Below are experts of layer 5 (counted from 0) of a mixture-of-experts language model. Rows are named router (the router's row for the expert), down (a neuron's output weights, with its number) and show model dimensions 0-127. Each number is 500 + 50 x the weight over its row's rms, rounded and kept within 0 to 999. Numbers have three digits each.
After each expert's rows: a language model's description of what the expert responds to. This comes from a sample of Wikipedia text that the model never trained on.

# expert 8
router:445538445473536481468442446457479526466544529553475536540517535528478481538534597460488533536528543526524478517448523522412529466519538467462526518550476542454522230542540462443442503544471479463513534458472459469523412545475555472534528558476451540473550470344536534520492533470463309544462527477535523451463525563530526526484443539467460558521485528444457530468551448468488558464474
down4:460405493528479550471591409411490506585525479571466493465483491484488500523510512517396446597432447547539527543543486445441527465539467581514510594550627467465392456498461485412504520426543533437475521489493455468553453488491538512493474427426480438553461427527474501513505518497465516513546584533526412570570533512438563491511504574588503537487535522540572358473515457495563521471605
down5:478492472512542419425509529481544419559488509458495533493461599462402489471557517501408595515486577440496438505450554477559588573575512423474550408517435485529509559467571510537421448551598500524504558507500426516472486415513509478489518569518380608520421477474464497507568535503480524501449447534529434471456527461522543460541530526640461527522441500563473483423506489535496415423571
down6:493491524556567401581477430561597490516512453406556468608523531480431590479504525484478486485558480512446547525596529476523439535484444446461501528437482602504520497489575548480464552547467513508519539491489454442466414463527546581465492451452602409500570414508514550481494530485514554493442576354497543422564420496561500521557519495451469533529449538423508437438468466553479568437465
down7:565445438510589547482425539507444534553494512463474562442505492546472483500521499512445492471535540472530405606446528463460461502421453380462544492478504547542490463432504494447532557454459544514520553465526476471422424508495570425489390605558497628486536439507472554515509507417484531580427578434479466440578470536484540527493504597472573488462535461498504498535603590544579440446541
down8:536570527493524557562550510508506457413480433495516525460416552532561512500532523427537454513472563568425421512478539506503517493482431573494489506440493514453449485482473537547414538412617508511463654527430468539537505453542533533591531559516429468519468541510547549489480442553503500546508462495515586407434522643340541513452409514565534407445510465509464487525495473469461490495467
Mostly "the"/"an" after prepositions, plus size words like small, large, few, and word-start pieces like comm, Comm, kn.

# expert 14
router:476519477452525490473466474457472527468515531536471783537513534340474483532531544443478518522522524537538454526483531532770518456521534492485540525525473531471513432518517492478469508513491482470516526477470466472531388533481519468536519529471463536472533474518531536521484523477483410517470529475509543465468510529528541536492456540461486523532466508484486520473525472467637538463476
down4:506532550567452506532558521454477505444514476513551570515421450452416542409409451574447513442441490549474417569489449456636514505634454458522424437483576579526538474587550575484508479471511449490519507537459495463442598554601563436463488471425498465505514467512448503452531521467482408594512488494571448462542499511450524471540587531458544521436552482538460540476454440546507567480468
down5:528485436494523411468589505493510487479499460535465504623363471487545485503452573481454478506483517489465440525598479556498440525583409417509486493431511512526451472391581581470433435553490515540512531455487514506580450446489565475594535547576447425420488519516487516478516511505519577440544510508544435516582510406492555496489495535489516477468464513490556567537533639457459628490438
down6:389541466444541440455472367454495547484509597585538423448467538480530499521524481468573534488549429436558594457531480420503495508504557397470505555498459544473522565553555441485506488464556505544476522458509563551513487516489437425591524541524503499539468454521577454565557410479483494500610499462542450485492497522530516514518470468651453611437477545464496423545510413557460448456453
down7:454513482530499573556505522482480507488392469515525488505448463451506586380579469487491537409520563519532558447551435490506469527587540500482578487446494499533573588519569546614477495463529462524551541611507573447489526525547531465532522432625471519534567444410427488403451466479470450449498467580468586522500443540536508488465438542556474503428428414531430454411519477483509518557451
down8:569546437481581603483509477504548498421432467575516578562465538510534537522517532493468571513485441417515510481431501480441526440532518579462428471490451465451571420542531509514490498523550591534583482471637416554509473471522443412600410438511507476588493432447515494530413517396427526531499550482571496473493477477476504571604444483451569466454506569447560510496443540467471472462493
Determiners the, a, his, its, their after prepositions, plus place-name starts in tables like New Zealand, Philadelphia, Chicago, Sydney.

# expert 16
router:447559451442530444466443480454479538468548527570478539531548543605449441563549352438451537548518553555564450562474531527444545446545572481444572506539417531444547521567544467458482516568485469457546543465468456447529488550465559468532557558455471531413545450476552535559478545484482646429435564474529522446466535532528551558474404531470462540554462533475485546446525424447483525447436
down0:587429558519447484577492561499521485453416568389546536417521420489472506411483421489506523564531521452499541496426508406507464483525522468408505450507607441463481545419519449475573521492514586510600474564613519511464505487481430473451490560445507549494441456583426482488535531500484410436580508529469520571523655546480497501534489450479471499561544519558470472509509472522564529422531
down1:483501444541562588457533434515451523467502429479403482536508542550454442542588471387492473485496567465489593512560479529523438534504514608469451446471460431495439474526442435534558622440502581586538472538520455513595540465396504443573530563518573487489554522393554472472490485483484520589468505534445493517437448439525556501548426438495460568513453519469391508547497566466541516527479
down2:492426489432577490505505540581484527562475550529405523519429530451483416559539594493511494459460582463469510520554544458446492514493493547491500529543465516473450594498524413536539526609411453446413495517533400406469478495510469518561479466599464502447488519469483488551555477562507485523587568457482488565535535505415524492491526348374579488498525526425419447494513581530494537569542
down3:538450428500421578475502476462673541553595476458510478478452543441489512498464481457499446488591530514468435502458551522452452578535562476467560529484511495541472516506475495561472617479479437597465595453524488453522486363444462473574389451529599464522520512537446474592439494470571456499475502480545510499441496442461570472534460522520471530586489480523494413518530573552566495520424
down4:610476499498605418481469534544487493460444568436454438581474500575547533460635477510447425520487447437549617440580580445500450473513502570559464516491409552481514380526479502495501501536486465454386470521488523562434524477482431477441562474535477554521492542490441510553523432457464477467498479552510511487491509464556457473542567466451571484536547525465578502551517568534531347521500
Plural endings and noun pieces after a modifier, such as couples, subspecies, announces, Pope, membership, often in census or career tables with pipes.

# expert 57
router:499543466488542479440426472481459550452527544552451500531506541460455458546530685462462559543535539504519436539471548561537544472559545448449549533550472560464545401566509432440450554551446471462556520456490448458540332544466545461559550515455428567448523436392538539535477562458452515392458542450545530433479521528543519519455473562452471525552472544451456547445527469486507539460471
down0:587532357493522536515451494439487500516549546597507515409469474488509570505491448523486515399609435503575475436450468459507555434437522511491484537499568474503544508415444532561488507551558513478495396444453591484466583425514495502463560455501442519521582484486490451462532574445398483484485390468441549501546511573535523517549524489486444483630484456529613521554525477516456537581509
down1:517599517530444566551521471488456479545444457441571540512535523583497459403474459506488448508530565594447499523512453507444473527531508604490468414498497456415531514479574489519496511419571559549521539537479428494504385480478525565485435452470521503534457506504503472381576460515419486576536492550460544541467417396644444496520531467523529580464594455540518470534411522454566430541487
down2:545481531540551555506483555449504462434497530477559464500503495518497471564475449525514484479522467497564446495407448552417496573541393479563524474482389560567501480390555459445549483617444495496595494510538399504560522551483551440472484482468493585553454499500436482520545449478489469612433507449539404587480587472452491455535464620521579554501462453492500544512562545551435453423448
down3:536454493460599567477502418577377496523529501456537434515520460515555492448589513484473539523488514575494515483499461564455593499463439489648477471492410497546503515459469518557477517485491579489374430568525536442403516525431432473454512455473545478532545519388456410516480506437511498461556543522445506627551535455480537493507608474508540568517492430575523496512548453510414552489517
down4:531483567484549536446551423550552488558483460526376481482556564570526525462495629544555492472524521438420537509375574506433520523487535623550530541567479474559433593537585504475551546520430508444515462481423471457508576547499460582620496442531431467476533509554494494438473454515480434476479493465567427482491490432492447392510508441503475502520524508445532435446545489496496416449526
Middle syllables of Arabic, Turkish, Slavic and other foreign names, such as hab in Wahhabi, ly in Twombly, os in Mosque.

# expert 25
router:469546455466551468471468472465463523465550561537457423522535555757476466541551520497467531535495551531562463547457524548381542445557543482468540514542448520458521498528520463453449531525462479456524541453459467470537697534485546475538522529476468528446526458451544533521460520450466580449474514470515543458476521559522547536490437543479462528532473530473458539443517461470646527467452
down0:480501525461505493571445517519439604523497391579456529572486518487466497449392468500557489357532481493534567505473512510585589550583484500469460526454491474572453517468487414457641511520460539558524591580521492478508496535384501478481518442529473454528487478497449555479485421509554437568464541542537450541491463598482470418411490451510480500591499529489536489532538411570411535453516
down1:454520500505495529435464592491550479433466512543511649487553527402504580519554486486481574405498432538500436527467502416542536567525543560495528522410508530463601513515507508573431416436515568492493538604508478604437502539463501536434542508399511543408512486560482481459493450516518469512396563545426537472546431513467453452401516511536524516474527535553456456556421423479473454548535
down2:449390508552440506480474595452533558508597419580410430583516634430522465492442528529565472430532500403528448472505414474438498458545499558456438461512652518456513458549535550516478455575496526453589489583602494524466446400466493513523491523507477473591499483508497497464450506456485498544524552546572523491456537476459533402483497585480522439488521481442554527543476519528514458508515
down3:446533530591506556446570542561502534492510497518453601472551442526527532497488455611525538515477530381553537547524492495521481515509463533484501443468549416554541513412432519541473535548516426568542456426528468510451504575485542409469409442550560487567519456467558551510409470521604523461499366436484496473488578444482560488481451448478553425455512555411458464425421475586494535505557
down4:509483570608577472575519508378400460499498487510515545486534530449504540489465599514433587450416500502397504412546542497457516401431541492564470448505527482530431461435539453470525567433562452485482529491544439472458495454525443422501435459555546492520487574476564437555557486546499544577509532473520524505542372577429564461533592499524438496523539512524473563465547488549561433442514
First pieces of longer words after the, of or to in running prose, such as Trav, superv, car, cor, Equ.

# expert 31
router:481539476434543471455473458459473568466522549559481451543539549551438445536510687460451533539520534553532472538466529564439541450528570466427523544540448526451576442556566453450486531531447481437524544460457447451557472533442556468527545538471459545432558484410552563541438549475462489340446519435537545455449529573534518528474453562446466545546485538465457559454557453436537548484454
down0:487511432414481579575577482478422528493516465553492578482547518542487484485494580562584516498501529531495445524476467520519468511489455586441490580527535573502471524587519458518519596450508592495645507416536544565537501512450489441412502472541443508529497559464513461480481461543515465518433486497505408433436452503441539600390463432517461490469506530562355486404478536534493529452405
down1:524557518488439503548526447541463404487496495443491470534533487539586480534543470511531579455436501536419538461501493463467502457435420421626481410473570577529468448581561509528535486551499483530513549498533472500583471551552493428557446558540505455534531538505461386533573506412512476543481502456462409469493520488488556592422417616455421520555414469421551470569501461492460560490588
down2:557585467435445563471456453484523458410520478480555573528471539509478562585572565548518521472464513529467484538474505512496429496597464485528544585480467505540452556416478501646435514489604416412521442547469499526593452463507448489515482499578528506426479478495484505512520485569528568455615466521453425464444509538504570461467478505548408576443440456559388542515522454452482501408474
down3:522402441563473448574594425439516525510540518511443490482423395584490528439527502497494483541479480483447455500523527514401548534489518457547492516493519554457470534384556495614531511476472564406517478482563454520510420521512501532502481540490521445531543459488537403475536593516418430566580476522430497643399471608506484480535509433449567432471521476444538494506566563538552500551509
down4:479523511326583440448491464472416496483568416575485551429521462502455568563500543535596467470479490504514549459561593499463449461461492516560421495464559472498551397614492525605537482508404512483447533452539590570500491556552506466535477432450488478478542491534526385576599482477505529538519457512507476533420566559465443515500564464477506493554444418528468470467529534524483511462540
Opening capital letters or syllables of personal and place names, such as P, B, Ber, Ros, Pur, Lev, in prose and tables.

# expert 32
router:448531462450524470451469453457445547479523549537463567547558541537450454568571518465482554538524534517541462513476531507596550459570565468455523529555486550453544366516521485445450517540464462477530535468452466437540674538480538457526510540459471546462530461542514524530460534486469266378457515473539543479459561522541547550468460550468451541534476532466447553447520459473489547457461
down1:470489490490530480438492510515500455526451455556499433443620465516426485540593599534518426495507505467522521425449449530521511535541493580503446483537495499485559447516498409559476564546547429474578427505402437504466422481466493534470525532548511497565540526490436452500432643535560558509481456506575472571502542455518526438430481531416489367500483582408590510489552586525536583476452
down2:542472539581505552573477531471584586447534515410517492491453519504424447433401438536548498470533502494502516351449499580476457437376534562556478578471517565512522563459467542473484462538511479512539483395474528578495522506423526471569470456490543588487524451585448467533476488495402493524458457513544573491538458566538529475469478487502437527430579507512561600553559411505501474474403
down3:496482503521448540470467481464488550493403551410498544403547465453393499389490567428492475544481525438598599482450460607518485570531553453529459495525497454558526456494498453499517632498526471420518517480458504598543560582464397505564539578507483496462444495472502480517444575567513477558494520455623534436493424469423444416531532533496583559486505510487497518529574470520539470464470
down4:523517449554537508518468509513491480541364519509546518489513567540445565540470555559420517399508534447550448490506619431510463490410460498465570458400454500593413490525492546554630542484447530427538581493472418420518545433566562516483501501488551427419543445426528393555464503447580527524523501493492475555459474492495497507560556410522499506559453518519487448447535569499457572535502
down5:448391493452505482539499447510584545549504526450536437481601485487523529540515469482508522565539488466510599545500481527426556502469501472489519464564555442494387418574529526618566479541584548589411501476517536502505500598485519550556440478459512459471508534528477542417544487510471489542581408404520411474535482480504522532549519504449508442484555460482470331434442470447445498598475
Opening pieces of words like therap, pl, tr, Al, plus century 19 in years, article "a", and Vietnamese/Japanese byte fragments.

# expert 22
router:466522464475536479453478448486468524448526534552475596529529505704472453537525253485456535533531548547547463504465498528502534467515524463460525531539477551490513625519516482485472516527486473466545534463453467464533665529456536470537544531478468537471546461519547554521472533476466367454455514483515538473460544545538537536474457527489491531533447544469466532461534460466602524487434
down0:481520474496458499377468547487458516460489525476542480633506491544531538492508349470542538507465378511518550462478512474506530557447444582616471546562490410514507482495591516527493414527555497448457436546477494500562447497555417497543510495475437544595524621425470505581616511477544501502540466565503485561478487536483427474469448522487460510491568412560489409442517564436479477534481
down1:425538441570423478440562475485582454532438512473507497533518465508478428531588434483549401503524454490513443473526510542507512457495652405481390462472522402540475434513494562539517515536529463553474554553510468507463573499476586471501528457512559427574484556522473452561429567545529476567581496449518536480563616467389430496519559445487382533460485515541512543499492544558504427497482
down2:513480599455467595423499478523517346532575421466464468555462478441541478490482557573444435443515580434560508478449539587540572470413561522472487452493574563485563530447524514492453535522534493438622529533530457480497555488522445532521498498450517412505507468557552470580446528483512494519493507467561383417574501427501527383430581518460445553538502525533523429518523492452533490513451
down3:450544601454535499451536446442506491536454543505466461393440434539550503479588424546522525438486492484517419541510507569571532572437520483648435515478485480515530492527435591550469450590529503497480485509475511502499442450506512490622489459395482454533538481478497522550494562505447460560467382524586505496500538440450503486559549451565516441534545478421451561533587400600483488453447
down4:500508593395518424498433495497567496512490486478461544439433474531487434574547551585522636534428462494514471363503492433438568491510529475521522591504486492491454463568403477486538472437504496537588517555493457458498487485534513496459531449419542567503501484566516555486532458449524533549523523502625537379414399550522409498536489564548481532529469548505533480472566413493452570482557
Common nouns, adjectives and pronouns after the, a or to in legal and discursive prose, such as opinion, public, care, him.